Experts of a small language model: 28.6M parameters, a sigmoid router.
Below are experts of layer 2 (counted from 0) of a mixture-of-experts language model. Rows are named router (the router's row for the expert), gate (a neuron's input weights, with its number), up (a neuron's input weights, with its number) and show model dimensions 0-95. Each number is 128 + 32 x the weight over its row's rms, rounded and kept within 0 to 255.
Before each expert's rows: "gets" lists some tokens that make up at least twice as much of what it gets as of all text. This comes from a sample of Wikipedia text that the model never trained on. Tokens count by the router's weight.

# expert 7
gets: "%", " years", "°", "″", "′", " year"
router [111 133 196 104 141 110 117 153 136 136 165 191 105 109 137 162 106 117 148 118 196 150 139 139  97  81 185 191 155  96 115 132 170 125  93  99 164 119  79 132  95 110 161  99  97 178 162 117 160 152 107 151 177 143 131 157 193  54 161 133 137  97 108  72 111  88 169 111 127 155 131 131 161  99  70 160 134 178 118 109 175 146 200 112 123 131 100  75 114 122 115 153 121 135  94 149]
gate2 [114 165 118 143 103  88  47 142  84 101 108 154 107 128 124 108 113 117 181 123 166 137 179 107 114 109 102 128 142 155 174 154 144 143 130 100 104 137 168 181 166 118  83 142 112 176 126 198 162 120 128 136 151 194 118  57 144  94 119 140 110 129 171  83 146 131 113  95 132 150  60 167  64  94 127 162 152  90 103 134  86 126 142 106 130  45 122 149 126 117 160  93 163 152 122 193]
up2 [117  73 126  93  89  93 133  86 165 123 165 118 157 118 164 185 198 159 100 150  73 109  69 109  99 160 164 146 120 146 144  85 106 165 166 186 167 113 118 150 175 175 165 133 112  34 114 165 113 132 106 120 111 100  93  95 131 144 127 175  86 121  98 148 109 128 102 120 136 114 150 126 110  94 103  96  99 161 144 186 159 143  75 141  82 178 137  84 124 151 131 118  88  95 148 103]

# expert 134
gets: "s", "S", " S", "as", "ps", "res"
router [156 104 135 126 156 142 122 186 128  98 135 149 121  78 130 188  86 105 159 135 131 121  95 133 122  72 130 169 152 136 104 183 118 149 110 133 124 100 108 176 165 181 204 111 145 137 116 120 111 191  75 152 166 103 155  90 114 144  93 138  92 139  87 117 164 169 168 189 150 117 155 183 119  86 101 147 101 155  34 117 152 110 161 116 129 114  92 113  79  98 136 116  79  88 141 168]
gate0 [105 166 164  37 166 117 121 113 132 122 162 184 135 167  82 110  96 163 136 129  98 116 124 142  91 117 133  87 126 133 101 142 141  72  87 119 148  83 138 176 116  85  45 154 132 233 126 155  96 142 122 167 145 114 140  98 122 122 164 119 174 123 121 146 108 143 147 160 167  90 140 110 145 112 130 160 121  70  74 114 154 169 120 109 189  83  57 130 144 116 142 108 139 106 108 145]
up0 [107 152 175 161 137 141  99 142 125  91 128 120 199 137 138 100  95 169 102 101 121 174 152 119 163  99 124 140  75 130 134 126 110 107 138  98 114 153 139  71 151 172 115 146 152 159 134 123  80 143  84 102 147 160  89 143 134 132 127  55 140 135 197 133 193 117 127 124 202  67 120 146  92 142  44 195 147  89 116 149 158 192 125 125 173 129 139 129 106 195 133 159 134 129 152  97]

# expert 110
gets: "ba", "pa", "mo", "a", "ma", "vo"
router [156 101 145 119 151  85 106  90 157 104 196 164 112  51 140 109  94  86 156 181 148 122 152 150 114 110  76 147  89 136  96 157 147 184 155 110 158 133 162 170 114 160 178 118 120 150 147 147 124 117 101 101 104 112  83  70 149  79 127 138 156 109 160 131 139 109 157 143 113 168 148 133 112  39 106 134 188 140  80  84 184  92 176 112 110 121 143  87  89 139 114 152 131  95 144 185]
gate0 [109 176 189  93 148 151  48 113  98 144 151 151  95  97  86 156  60 173 149 110 114 168 166 125 103 196  69  94 130 163  65 156  66 106 137  75 132 150 155 135 128 130 150 163 118  73 111 140 197 129 139  81 141  87 168 134  97 104 160 141 158  93 147 155  75 126 153 113 102 129 142 150 163 118 113 149  90  94 103  92  98  90 101 142 150 119 126 148 107 175 130 109 136 156 123 125]
up0 [108  81 138 120 127 136 126  90 110 149 110 105 151 124 136 168 171 156  61 113 123 133 130 118 132 162 162 130 180 154 153  84 146 151 126 160 131  85  91  45 127 174 147  96 167 158 111 115 145 183 168 129  80 116 151 164 148 135 104 122  96 145 109 127 114 100 143 138 100  64 151 149 101 149 210 103 101 210  97 123  97 158  42 172  95  88 115 142 110 142 189 113 125 159 134 146]

# expert 11
gets: " ", " man", " mind", " fact", " my", " emphasiz"
router [114  36 160 150 126 136 156 137  91 164 130 108  86 132 151 146 113 113 128 147 177 138 113 199  93  76 113 141 109 143 119 197 127  98  52 117 149 125 104 146 104  70 183 114 138 133 169 111 133 133 117 158 158 117  72 125 187 129 168 171 158 120 109 105  81 126 211 161 153 121 168 104 120  59  96 122 104 138 126 134 154 104 143  88 107 157 126 144 161 103 131 132  81 113 108 181]
gate8 [138 129 111 168 108 108 105  87 134 156 138 102 188 128 142  61 135  59 149 109 148 125 120 154 146 140 116 149  58 158 118 182 139 152 146 148  70  90 128 142 126  84 126 130 167 225 110 101 137 148 159 130 172  91 100 193 143  84 162 121  58 107 137 166 116 105 172 174  98 147 128  73 157 163  79 124 106 127  83  91 141 108 168 144 130 173 120 161 116 150 149  86 134 105 112 127]
up8 [126 161 149 133 137 119 141 140 144  96 109 135 157 126 127 162 166 115  99  95 159 105 120  81  87 111 196 131 161 137 119 135 119 101 110 116 149 143 104 146 163 136 165 130  92  98  74 195  95 157  66 149  66 154 100 144 129 147 110  81  88 159 105  46 131 115 106 100  71  87 178 160 146 109 139 168 137 139 164  92 126 109 123 152 137 196 147  92 112  77 136 153 148  92 175 216]

# expert 100
gets: "ton", "ley", "ney", "*", "dy", "ham"
router [130 123 162 110 161 129 187 141 131 103 142 171  56 139 117 201 100 102 124 162 133 153  93 164 151 109 152 157 154 187  96 145 167 160 116  62 157 174  86 160 118 120 133  81 140 119  80 224 143 160 122 152 123 109  84 129 139 158 120 139 187 148 153 142  79 101 157  88 143 156 180 170 140 105 125 156 104 128  93 146 125 109 123  84 138  61 106 112 113  84 121  83  99 122 109 136]
gate0 [113 131 112  89 107 104 127 114 191 127 160 141 177  91 126 146 167 184 113 153 110  80  65 115 177 128 166 144  74 148 145  76 153 183  94  96 115 131 187 103 104 142 136 170 118 108 189 138 191  88 182  77 147 132 111  83 215 131 114 173  90 138  92 146 125 110 150 155 141 122 145 135 150 142 152 137 164 166 103 134 103  97 120 120  96 142 127  63 102 133 125  79 129 106 126 168]
up0 [ 85 115 139 110 108 125 176 130 141 147 134  95 123  72 123 103 159  77  95 134 101 145 159 178 135 171 145  77 124 123 149 107 146 102 203 131  86 171 127 154 152  87  96  79 133 162 203 105 146 150 152 145  83 145  74 155 101 109 134 153 107 135 101 161 128 213  71 172 110 106  62  99 115 107 152 141 101 150 163 170 114 126 155 108 135 118 111  57 135 167 121 164 118 181 136 110]

# expert 95
gets: "s", " titles", "rs", "aries", " Arts"
router [171  88 170 135 119 118 110 167 146 106 112 135  92  83 143 105  82 117 108 150 149 160 123 151 146 123 107 156 107 178  96 116 115 158  66  91 127 135 116 129 124 168 183 112 150 219 174 151 177 150 131 147 200  77 139 119  95 170  62 129 137 126 115  96 145 118 163 164 140 175 102  64 171 121  68 136 181 150  40 150 138 135 171 119  88 111 145 111 114 133 132 118 123 125 125 148]
gate0 [ 93 118 158 125  63 139 104  91  99  87  84 163  42 112  78 106 153 110  97 109 130 129 135 161 127 129 129 122 134 110 167 175 143  87 128 130 145  93 137 101 111 103 113 148  86 131 111 132 140 102 131  73 130 195 161 115 121  96 146  40 155 138 117 152 155 163 103 134 177  76 203  90 129 128 116 134 192 128 114  91 123 150 136 174  77 107 161 127  73 135 118 123 106  64 136 180]
up0 [136 138  99 155 113 158  34 149 172 142 110  44 211 153 126 131  78 134 110 175 178 136 119 124  89  91 115 158 134 160 187 100 122 189 145 154 174 140 110 159 118 158 116 129 132 121 124 172 137 111 123 147 162 115 120 154 148  99 185 186 117 135 159  73 120 144 120 155  88 128  96 148 123 100 136 142 109  94 163 150 163 105 159 105 186  55  99 136 142 131 125 139 145 187 156 124]

# expert 51
gets: " ", " serious", "Additional"
router [136 104 166 157 135 129 148 145 121 119 116 122  90 120 108 139 117  67 154 157 177 108 145 233  95  98  56 148 132 151  76 172 131 125 139 125 159 163 151 104 118 206 174  56 120 146 113 128 107 136  90 115 122 127 122 114 156  93  97 142 151  92  43 136 110 145 201 162 138 113 143 155 166  91 127 118 179 146 116 141 121 131 153  54  78 131 133 112 136  76 113 136 109 141 119 153]
gate2 [147 152 171 137 182  72 160 106 150  78  71 145 154 131 143 126 167 125 141 148 127 138 192 150 124 126  81 117 149  87 143 177 119 109 140 110 107 163  74 134  92 101 146 136 118 118 162  88 162 115 101 171 123 121  50 120 189 113 165 108 185 117 142 146 134 172 137 156  86 142  57  71 154 180  93 121 152 113 116 174 154  65 147  86 154 119 167 145  71  97 127 124 105 154 119 139]
up2 [136 185 181 143 139 101 145 107 143  94 126 136 223  82 189 109 157 156 171 144 135 152 133 176 129 128  51 132 156 120 137 104 134 172 110 145 117 141 126 110  97 144 127  85 119 114 191  63 170  90 130 138 120 117 136  99 140 109 159  91 133 163 180 158 133 181 151 161  95 176  80  69 149 127 134 126 138  80 108 185 121  95 190  84 160 115 139 134 127  85 122 154 129 160 118 101]

# expert 79
gets: "se", "p", "ate", "ta", "op", "der"
router [149 112  99 118 158 132 114  98 132 110 192 164  81 111 136 196 118  55 112 151 138 128 151 134 111 108 116 158 115 144 103 143 123 125  92 120 157 142 123  83 149 141 200  98  98 125 167 150 166 132 136 124 151 116  49 175 195  71  64 167 132 112  80  92 107 113 151 160 104 149 149 113  66 108 111 169 164 196 132 116 111 104 153 134 143  85 124 126 105 136 157 175 119  97  58 148]
gate0 [130  65 147 145 133 186 113 102 113 106 131  84  89 124 126 137  89 119  82  97 161 160  88 151 123 143  93  83 161 150  75 135 102 133 108 155 141 129 174 135 143 118 145 177  98 173 142  91  92 172 138 136 165 137  67 145 119  33  68 178 161 119 175 157 125  99 128 138  94 152 125 181  69 167 154 118 178  72 131 183 139 147 167  96 162 108 154 104 157 132  99 124 115 121 113 113]
up0 [135 144  93 116 118 144 161 115 146 109 101 174 181 119 145 116 133 127  86 161 102  65 176 133 173 142 129 150  81 137 162 131 115 108 102  68 131 138 129 151  50 138  95  72 229 122 120 161  96  87 115  67  84 156 171  94 152 145 118  74  92  90 101 123 149 154 153  92 101  82  98 119 176 125 119 139 109 185 140 101  99 105  94 138  68 131 151 136 113 126 147 166 129 119 117  80]

# expert 152
gets: "er", " and", " then", "e", "en", "ad"
router [134 109 158 152 196 139 112  98 139 161 145 138 143 148 140 136 103 114 158 149 151 161 193 165 130 134 170 157 103 133 106 176 173 169 150  63 168 164 104 110 178 137 152  94  93 155 210 129 128 156  29 127 106  92 114 116 179 105  90 158 156 135 110 101 145 109 158 175 138 149 150 108 131 115 104 168 116 180 124 150 164 113 180  79 137 151 146  75 101  91 123 149 127 119 121 185]
gate0 [164 167 136  84 120  94  93 123  79 211 179 127 132 138 126 101 141 162 123 155  89 119 142 122  78 107 122 107 142  89 141 176  91 141  92  87 131 114 184 193  82 118  58 136 121 110 128 135 143 151  97 158  97  92 148 151 118  96 125 122 151 117  99 103 139 142 129 157  84 130 172  93 116 118 134 169 166 160 121  76 177 145 172  99  62 189 163 115 139 121  87 172 117  81 180 154]
up0 [137 140 116 105  78 116 118 110 117 181 201 147 122 139 175  94 163 162 128 139 148 126 186 113 134 149 129 114 118 158 106 119 157 150 152 106  72 127  29 126 173 139 105 171 102 134 148  51 120 114 161 154 168 100 119 139 122 143 131  95 204 149 146 134 115 142 189  82 153 125 127  51 176 108 133 142 159 136 155 169 108 167 149  76 172 105  97  95 108 175 130 120 141  93 155 152]

# expert 19
gets: " |", ";", " /", ");", " →"
router [167  99 221 130 133 139 149 132 191  78 171 152 119 111  97 179 116 131 118 149 152 146 120 183 127 143 153 180 140 124  96 112 164 137 163  98 197 136 149 137 145 195 166  87 138 128 185 147 125 210 105 144 134 110 122 139 161 105 103 149 120  70 145 147 137 114 173 115  84 131 124 152 147 116 125 185 137 147  94 110 169 108 163 131 128 162 123  68  67  91 111 154 160 103  82 118]
gate0 [113  76 101  83 121  80 149 103 139 120 127 105 108 106 139 124 136 143  96 114 133 112  74 153 148 119 150 110 124 148 151 133 124 123 145  89 108  70 148 133 189  97 163  91 111 106 155 164 160 159 164 131 144  58 209 118 138 111 155 194 170  55 110  63 105 105 149 124 162 156 135 151 147 178  77 107 125 156  40 118 151 120  65 101 125 153 116 108 123 157 115 104 185 141 147 163]
up0 [174 115 120 179 119  97 142 135 110 166 157 166 144 112  83 166 179 117 153  73 130 150 132 122 105  89 177 167 118 114  76 134 158 153 130 139  91 176 168 133 116 158  85 126 182 156  77  95 155 108  63 103 144 199  90 101 115 147 135 161 131 129 146 158 141 119 136 120 148 169  95 126  65 122 210  87 160 131 151  89 101 119 125 164  78 155 165 156  97 102 175  90  99 146 114  93]

# expert 73
gets: " Le", " Mar", " Pa", " Ar", " Al", " Sa"
router [150  41 180 100 138 162 127 113 132  99 160 121 115 137 121 145 102 117 157 163 122 160 201 142 143 127 176 168 128 158 149 125 140 151  33  90 173 139 146  95 108 144 106 140 125 136 120 125 176 122 125 119 156 125 139  93 108  95 135 178 167 159 129  91 120 176 122  93  87 173 153 132 116  73 135 161 129 204 126  64 164 111 160 116 115 177  98 102  95 106  53 130 162 124  92 153]
gate0 [139 181  82 140 117 154 145  98 105 151 119 145 174 168 108 154 135 120 146  84 185 114 144 162 103 129 144 103  97 107  97 124  97  85 134 153 117  72  92 155 129 157 155  87 101 110 184 143 103 114 135 118 131 128  71 171  85 154 165 135 145  67 144  74  89 147 199 144 167 138 125 146 143 163  80 178 109 101 137 190 145  88 157 125  89  99 173  60 154 164 154  86 121 142  72 115]
up0 [ 87 116 202 149  85 107 159 143 148 124 139 107 139  96  98  87 102 174 158 113 144  85 187 127 134 159  91  91 116 128 128 151 115 113 158 101 137 134  80  71  98  70 132 173 121 136 190 123  74 131 115  69 160  86 131 150 116 101  83 122 125 132  88 131 141 140  78  99 166  74  89  97 103 125  81 109  99 170 123 117 158  82 136 107 167 182  74 126 134 137  77 113  88 157 121 187]

# expert 80
gets: " and", " to", " or", " &", " could", " than"
router [157 129 111 131 165 133 139 115 100 157  87 120  82  85  84 118 108 134 150 107 151 118 141 184 166  89 103 160  78 124 130 131 163 190 142 100 199 166 159 112 174 150 143 168 179 219 141 141 136 134  92 157 101 156  63  93 107 132 152 151  93 136 118  93 104 153 147  95 154 138 134  68 139 102  97 175 107 158  86 125 124 103 127  45 117 147 123 113  63  83 126 142 140 138  90 140]
gate0 [134 172 129 158 108 157 157 125 183 112 112 152  81  96 157 109 136  95 109 142 160 127 150 157 187 109 119 109 111  80 120  78  93  86 102 156 158 112 142  91  80  99 131 112 161 180 114 114 151 104 144 164 127 156 158 131 139 124 146 124 162  81  90 127  40 134  93  89  92 129 171 113 171  62  47 194 114  62 138 165 172 115 125 109 138 141 110 110  71  93 142 121 100  99 125 146]
up0 [124  81 132  99 133 107 113 125 101 158 108 116 144 154 108 172 194 122 168 120 111 142  76  84 101 122 105 132 126 223 115 114 164 166 150 115 113 101 115 106 163 152 142 104  99 102 148 155 151 131  73 101 153  95  74 123  65  96 142  88 114 203 171 153 230 146 129 157 148 142  99 115  90 162 142  95  89 169 152  68 100 145 139 154 127 148 119 115 128 184 157 168 124 148 122 117]

# expert 82
gets: "ster", "son", "ard", "ger", "ton", "age"
router [192  75 115  75 151 117 128  99 146 113 138 151  65 177 109 160  88 109 102 139 104 118  90 167 186 107 159 142 168 121  94 176 162 148 129 110 172 188 107 138 128 125 143 106 119 150 115 155 148 126 136 220 155  79 121 127 174 129  71 183 184 126 135 139 150 154 148 113  99  92 150 137 141 138 124 170  58 110  71 144 118 146 183  78 136 116  91 123 113 106  77 143 118 149 133 155]
gate0 [157  82 138 111 139 139 136 123 146 135 154 139  93  92 138 128 122  65 145 145  92 169 149 167 117 125 101 167 169 123 130 196 109 145 158 129 107 184  92 208 137  83 150  80 125 111  30 140 107 127 101 134  70 174 142 126  90 113 122  84 105  86 144 186 132 108 137 105  76 116  72 174 165 120 115 140  35 155 139 131 102 105 125 108 167 142 105 104 122 151 130 119 114 106 100 164]
up0 [126 149 133 134 175  88 154 142  64  90  90 140 147 138 105 181 135 134 130 238 135 110 107  90 105 129 158 138 155  98 150 114 152 155 118 121 119 105 210  77 190 168  76 166 109 109 140 116  97  85 154 151 157 130 117  94 158 133  92 136 145  85 157 121 124 152  85  88 154  95 155 143 106 114 132 153 133 131 127 138 147 206 141 126  70 153 132 169 188 158 150 106 123  79 166 161]

# expert 105
gets: "==", "===", " =", " ==", " ===", "===="
router [126  88 178 124 145 171 118 163 172  87 133 163 147 152 156  98 126  91  65 132 160 154 157 163 149  71 115 137 118 117 130 142 145 119  99 121 168 178 133  95 188 117 132 107 207 165 163 154 152 151  86 149 118 140  90  89 116  93 110 166 135 153 151  99 139 179 170 171 128 131 101  94  43 118  86 151  96 183 108 121 206 137 154 123 100 114 114 107 128  99  97 106 104 135  62 120]
gate0 [176 128 103 149 169 145 133 147 122 147 158 147 100 116 138 146 129 120 132 129  97 104  74 117 174 132 120 148 162 129 147 154 108  49 137 168 153  76 151  91 131  97  72  89 130 123 123 112  65 158 126 190 148 181 122  39 157 165 103 163 134 131 136 170 106  99 232 141 166  95 111 124  78 145 182 104  62 127 131  81 105 147 125 126 126 119 119 125 113 112 120 166 159  85 130 163]
up0 [123 133 129 118 153 140 146 183 128 103  90 108  91 134 108  93 164 158 120 114 145 102 119  95  98  94  99 147 123 170 124  69 206  97 137 215 104  90 104 127 109 140 190 149 186  97 161 113 148 151 113  62 108 107 133 136 101 135 143 111  77 139 170  73 215 107 123 110 165 177 141 135 121 157  69 138 162 136 116  89 125 106 131 108 131 139  71 171 119  71 140 171 137 123  97 118]

# expert 10
gets: "er", "or", "el", "ur", "ie", "man"
router [183  94 153 140 131 104 170  72 126 130 161 144  92 153 137 144  79 163 144 136 113 131 113 179 148 110 108 150 137 128 142 175 148 135 125  40 207 147 141  80 144 156 139 122 116 136 127 164 154 152  83 107  78  89  90 118 215 125 120 160 144  95  82  86 158 163 150 150  74 144 144  78 153  75  89 155 109 158 143 167 170  95 164  53 128 105 136 116 108 111 116 110 110 120 117 148]
gate1 [ 87 157  74 158 115  91  70 112 104 103  91 149 152  72  70  89  78 190 126 138 126 113 145 165 113  47 109 138 112 170 171 161  98 148 148 137 121 143  96  97 111 133 116  60 123 107 140 205 165 190 138 165 132 117 128 158 197 123 132 124 153 147 131 109  74 136 108 112 110  82 133  81  82 111  97 140  93 108 122 139  93 129 158 178 141 138 165 102 122 134  80 128 101 138 100 150]
up1 [ 96 164 133 141  85 141 124 135 118  44 152 111 139 191 108 182 100  83  84 153 133 166 154 103 154 162  99 143 148  94 123 130 150 112 101 153 199  86 183 116 127  79  97 101 147 166 126  68 188 123 130 102 154 139 113 103  67 103 138 113  99 114 125 159 142 172 128 158 105 154  92 177 123 132  97 141 150 191 128  90 120 107 152  59 128 155 146 161 127  99 153 107 153 171 187 108]

# expert 124
gets: " was", " is", " were", " be", " are", " also"
router [145  87 126 146 115 162 104 168 144 157 154 149 128  88  83 134 109  83  92 148 124 113 189 132 172  91 102 143 158  98  99 129 118 147 115  45 176 107 103 155 155  94 117  98 178 160 135 155 149 147 110 193 100 102 121  85 151 118  38 155 122  93 146 145  95 120 142 111 170 113 154 118 119 145  72 143 163 144 129 155 106 183 166  96 120 136 161 101  57 116  66 163  92 121 149 177]
gate0 [148 101 125 152 137 136 178  59  69 154 131 173 141  72 126  91 141 119  91 110 187 106 136 157  87 138 130 121 162  87 137 163 106  76 124 139 109 164 119 128 175  55 159 143 177 117 119 104 102 129 130 112 148 103  99 110  91 111  98 159 166  82 163 162 100 109 148 149  90 126 115  99 116 192 133 117 172 140  59 146  73 127 158 108 120 144 152  98  53 128 175 144 191 154 121  97]
up0 [ 99 160 136 121 142 129 155 116  90 180 151 102 126 171 161 111 122  87 114 117 127 115 149  96  85 139 171 135 159 144 185 169 135 122 124 165  93 102 116 147 135 139 125 179 130 119 124 101  94 183 107 104 106 132 151 105 168 117 117 120 152 181  80  92 118 179 144 170  95  87 191 117  64 154 162 115  72 156  54  88 155 127 183 153  71 120 194 141 159 133 109 179 120  83 180 134]

# expert 23
gets: "==", "===", "=", "-", " •", "===="
router [130  89 167 128 130 105 141 121 174 102 137 144 121 130 123 118 117  85 153 172 176 136 193 196  96 119  76 151 127 133  66 116 155 107 135 106 145 178 134 121 193 158 155 103 178 138 159 152 121 198  47 118 156 144 156 108 129  49 130 172 188 130  99 162 113 126 147 128 136 127 130 133  76 131 112 152 142 183  71  93 161 128 155  87  90  98 107 117 127  90  66 109 121 133 107 128]
gate0 [210 120 147 120 143 132 149 150 206 135 157 193 120 118  77 158 156  65 114  74 140 169 185 120  67 137 166 159 173 164  91 155 158  84 109 159 127 152 135 116 163 153 113 100 109 141 129 123  67 139 103 110 113 129 133 135  75 114 137 153 115  90 138 158 114 111 112 127 133 132 165 126 141 103 128 113 128 184  62  66 206 116  80 131 150 113 145 131 137  80 134 160  95 164 147 104]
up0 [111 123 104  90 191 107 161 177  56 113 171 185 101 142  63  43 155 127 199 124 117  61 185 115 113  77 135 139 158 121 121 121 138 141 123 142 156  82 154 113  60  97 129 127 112 156 135 118  32 178  86 138 142 171 160 113 154 103 112 125 188 158 171 117 139 103 139 127 125 139 122 118 154 121 148  81 115 156 145 103 130 146 145 126 127 130 100 100 139 110 123 126 162  94 131 141]

# expert 130
gets: " |", ";", ");", "It", "New"
router [181 107 156 141 173 144 151 120 177  87 169 132 122  72  98 153 117 135 121 203 155 176 148 179 135 128  92 172 167 132  91 112 162 126 166 121 222 123 158 112 116 209 162  86 138 113 113 155 120 234 127 150 143 122 138 144 131  96  73 159 124  99 127 123 140 116 162 125 123 166 121 170 145 110 117 162 148 139 113 133 138 131 171 119 124 161 138  91  95 106  69 147 129 121  71 143]
gate0 [175 122 164 145 125  69 137 163  91 110 187  94 187 146 159 164 132 111 100 107 115 135 154 131 138 111 116  90  69 113 154 125 156  69 157  97 122  68 104 127  74 118 143 164 116 140 187 133 144 130 122 123 137  76 178 136 120  82 127  98 174 101 147 139 117  86 165 128  99 159  96 142  81  99  76 129 129 184 175 133 136 157 130 112 128 184 138 121  64 115  90 118 120  99  39  93]
up0 [ 81 147 147  57 132 192  73  84 119 193  28 141  76 102  92 141 115 111 141 163 149 115 124 122 132 172  89 157 160 181 132  93 134 144  97 126 120 151 167 104 164 133  97  92 117 111  98 156 111 111 139 133 113 183  72  94 126 117 144 193 124 156 158 157 129 119  87  99 101 130 143 101 133 126 168 130 136  83 145 102 120 111 127 158 116  84 168 180 172 124 172 180 109 132 145 162]

# expert 33
gets: "ri", " ", "li", "tri", " bar", "bi"
router [ 90  87 121 123 144 145 180 128 106  77 122 133 121 106 147 126  57  96 159 114 163  84 137 186 160  88 124 173 162 130 151 100 151 208 143 101 162 142  97  86  99 134 164  78 122 176 107 147 166 105 119 147 161 109  69 120 137 100 164 161 113 110  94 129 148 127 167 167 124 155 193 136 113  62 115 164 123 144 100 102 136 138 137  62 124 153 135 105 103  56  78 110 156 100 120 174]
gate4 [ 95 173 175 125 145  76 146 113 162 129 146 122 169  82 179 150  94  89 138  91  96 188 128 143 125 106 114 128 113 128  96 126 144 130 108 179 156 139 154 180 131 138 107 101 148 172  65 116  59 132 142 110 107  93 172 157  90 129 134 146 173 126 157 113 151 126 103 145  94 143 185 106 170 127 110 113 107 110 126  79  37 149 103  94  82 131 178 120  90 114 110 173  45  92 158 123]
up4 [118 114  72 111 109 164 163 162 117 130  93  97  62 179 160 134  79 149 149 149 155 111 112 115  60 112 190 115  98 125 107 161 114 154 125 110 111 129  99 152 138 116 105 102 148 118 108 122 173 102  89 115 132 146 153 128 138 147  90  96 108 106  92 148  96 148  86 173 141 170  48 121 100 181 101  67 134 161  50 186 114 164 132  91 170 140 163 162 182  96 148 127  89  83 126 109]

# expert 34
gets: " New", " United", " South", " North", "ran", " West"
router [152 110 146 112 151 161 179 128 132 104 135 147 102  80 121 136  80 135 133 184 152 131 172 169 163  92  86 151 176 136 110 137 128 181  71 101 179 181 133 115 143 116 141 126 142  94  83 148 155 167 149 129 158  90  99 142 127 108 149 215 136 161 121  84  99  98 148 114 106 157 175 146 153  94 136 162 135 162  44  72 116  89 120 150  82 157 138  94 113  53  90 151 138 155  92 124]
gate1 [ 97 174 145 103 136 149 160 140 124  95 127 176 138 125 101 111 104 163 132 134 121 121  95 149 137  94 161 143 169 138  91 139 151 125 138  56 182 137 183 109 142 156  72  99 131 140 163 121 162 172 153 120  72 151 115 180  83 188 156 123  94 103 193 103  91 122 144  76 150 126 164 161 116  71 164 155 161 149 149  59 169 161 104 131 114 125 139  93  87  90 112 161  68 153 176  88]
up1 [134  93 144 133 119 164 143 143 115 146 114 157 100 203  99 165 141  87  81  93 156 108  79 116 128 166 125 147 160 137 114 108 126 179 163 178 148 139 147 126 156 128 171 147 102 150 134 153  85  95 106 150 121 108 160 120 112 138 191 155 199 151 111 129  62 112 117 141 120  89 118 133 167 197 114  99 102 113 142 169 114 166 139 146 143 132 109 145  90 114 153  51 233  73 123  84]

# expert 3
gets: "ul", "min", "ur", "il", "ill", "ir"
router [161  38 143 116 115 124 133 143 143 131 144 163 142  69 111 139  66 133 123 131 137 116 147 138 152  72 151 189 145  85  66 156 155 154 160 124 129 206 176 131 127 160 160 105 153 166 115 157 152 204  91 138 164  94 118  83 164  79 138 145 134 133 153 111 148 155 159 132  80 124 138 154 134  93 107 161  89 147 124 140 192  83 156 132 156 154 102 109 118  68  61 142 117  98 150 140]
gate1 [ 50 155 111  79 143 140 114 126  91 100 156  86 124 125 118 222 153 151 155 194  66 142 146  93 161 123 143 144 114 147 137 160 138 124 162 134 124 121 115  78 149 131 141 145  68 190 165  94 109 121 123 117 137 131 135 152 143 138  97  74 103 118  97 130 134 100 157  68 150 148 171 125 111  77 126 109 126 135 159 103 154 208 119 113 118 204 116 170 141  52  87 152 115 116 102 127]
up1 [206 143 132 137 157 126  93 165 147 216  85 162 121 166 165 110 133 112 157  79 164 126 138 133 106 124 127 115 198 161 139  99  86 142 138  43 122 142 123 160  89 158  96 100 165  72 149 151 139 106 164 170 137 150 134 130 146 146 119 157 132 119 151 112 117 159  87 118 111 124 160 188 175 161 148 178  90  83 132 121 125  75 107 120 136 112 168 130 125 212 190 152 143 133 141 120]

# expert 8
gets: "ment", "ance", "ence", "ation", "way", "ce"
router [169  95 125  81 148 140 151 159 140  70  99 183  61 118  96 166 105 110 112 151 129 147  96 171 191 145 158 157 112  98 112 140 188 128  96  90 186 120 124 100 129 114 106 110 138 134 105 241 183 181 124 174 144 111 125  84 169  98 132 127 131 128 119 131 120 129 156 124 110 171 128  89  45 140  87 147 141 111 127 109 164 132 138  96 135 122  62 146 136  89 118 132 109 126  82 150]
gate1 [ 93 132 100  97 184 152 210 125 149 149 121 121 186 178 167 119 163 149 144 154 124  96 152 145 104 121 156  77 112 109 170 121 183 121  75 113 152 100 150  94 145 183 152 161 111 108 101 163 108 175  93 165 106 147 176 128 153 113 147 139  80 134 170 164  85 179 133 117 146 129 119 109 130  95 132  97 140 221 187 124 142  89 169 144 158 106 127 101  76 122 128 148 144  90  97 175]
up1 [150 150  81  98 105 139 119 131 161 141  67 135  85 180 122 158 106 138 146 177  62 123  88  88 167 185 159 193 103 120 119 119 115 114 181 165 152 118  68 127 147  82 177 123 179 112 116  81 109 140 107 101 133 128 177 213 201 147 152 125 117 116 128 142 132 149 121 107 136 111 136 141  76 115 108 147  95 143 114 138 165  77 143 112  88  75 101 140 106 138 140 114 108  54 157 126]

# expert 118
gets: "r", "g", "l", "b", "n", "m"
router [132 100 164  94 146  89 119 142 105 161 115 162 142  96  46 147  88 124 110 158 112 183 117 144 187  42  84 160 161 123 118 162 126 152 106  95 154 123 135  69 110 193 171  88 121 175 166 177 149 185 133 122  81  69 127 110 146 155 140 143 109 139  67  92 147 157 158 172 139 131 184 105  74 120  82 147 136 144 101 123 121 111 143  93 128 106  92  94 148  97 112 119 144 124  99 140]
gate0 [ 88 115  92 110 173 169 153 147 151 107 152 104 146 103 139 141 181  73  98  86  60 133 129 132 144 110 146 136 138  75 136 147  81 116 155  48 127  92 148 154 151 117 102  88 130 180 121 132 127 150 168 161  95 134 124 165 147 103 164 116 173 110  99 123 116 112 162 158 148  82 170  97 115  57 124 158  77 111 110 141 202 125 117 109 180  89 167 109 135 167 156  68  64 124  98 129]
up0 [182 106 127 117 116 133 112 134 142 145 125 147 138 109 101 134 109 142 130 136 167  78 173 147 100 149 146 132 123 169 140 151 113 121  86 107  58  54  82 122  96 112 153 128 123 107  96 168 108 117 141 171  86 140 131  36 169 191  91 126 144 220  89 130 184 141 116 177 112 152 107  90 161 148  88 140 154  98 138  96 133 128 167 117  59 123 156 123 201 101 121 138 170 163 114 141]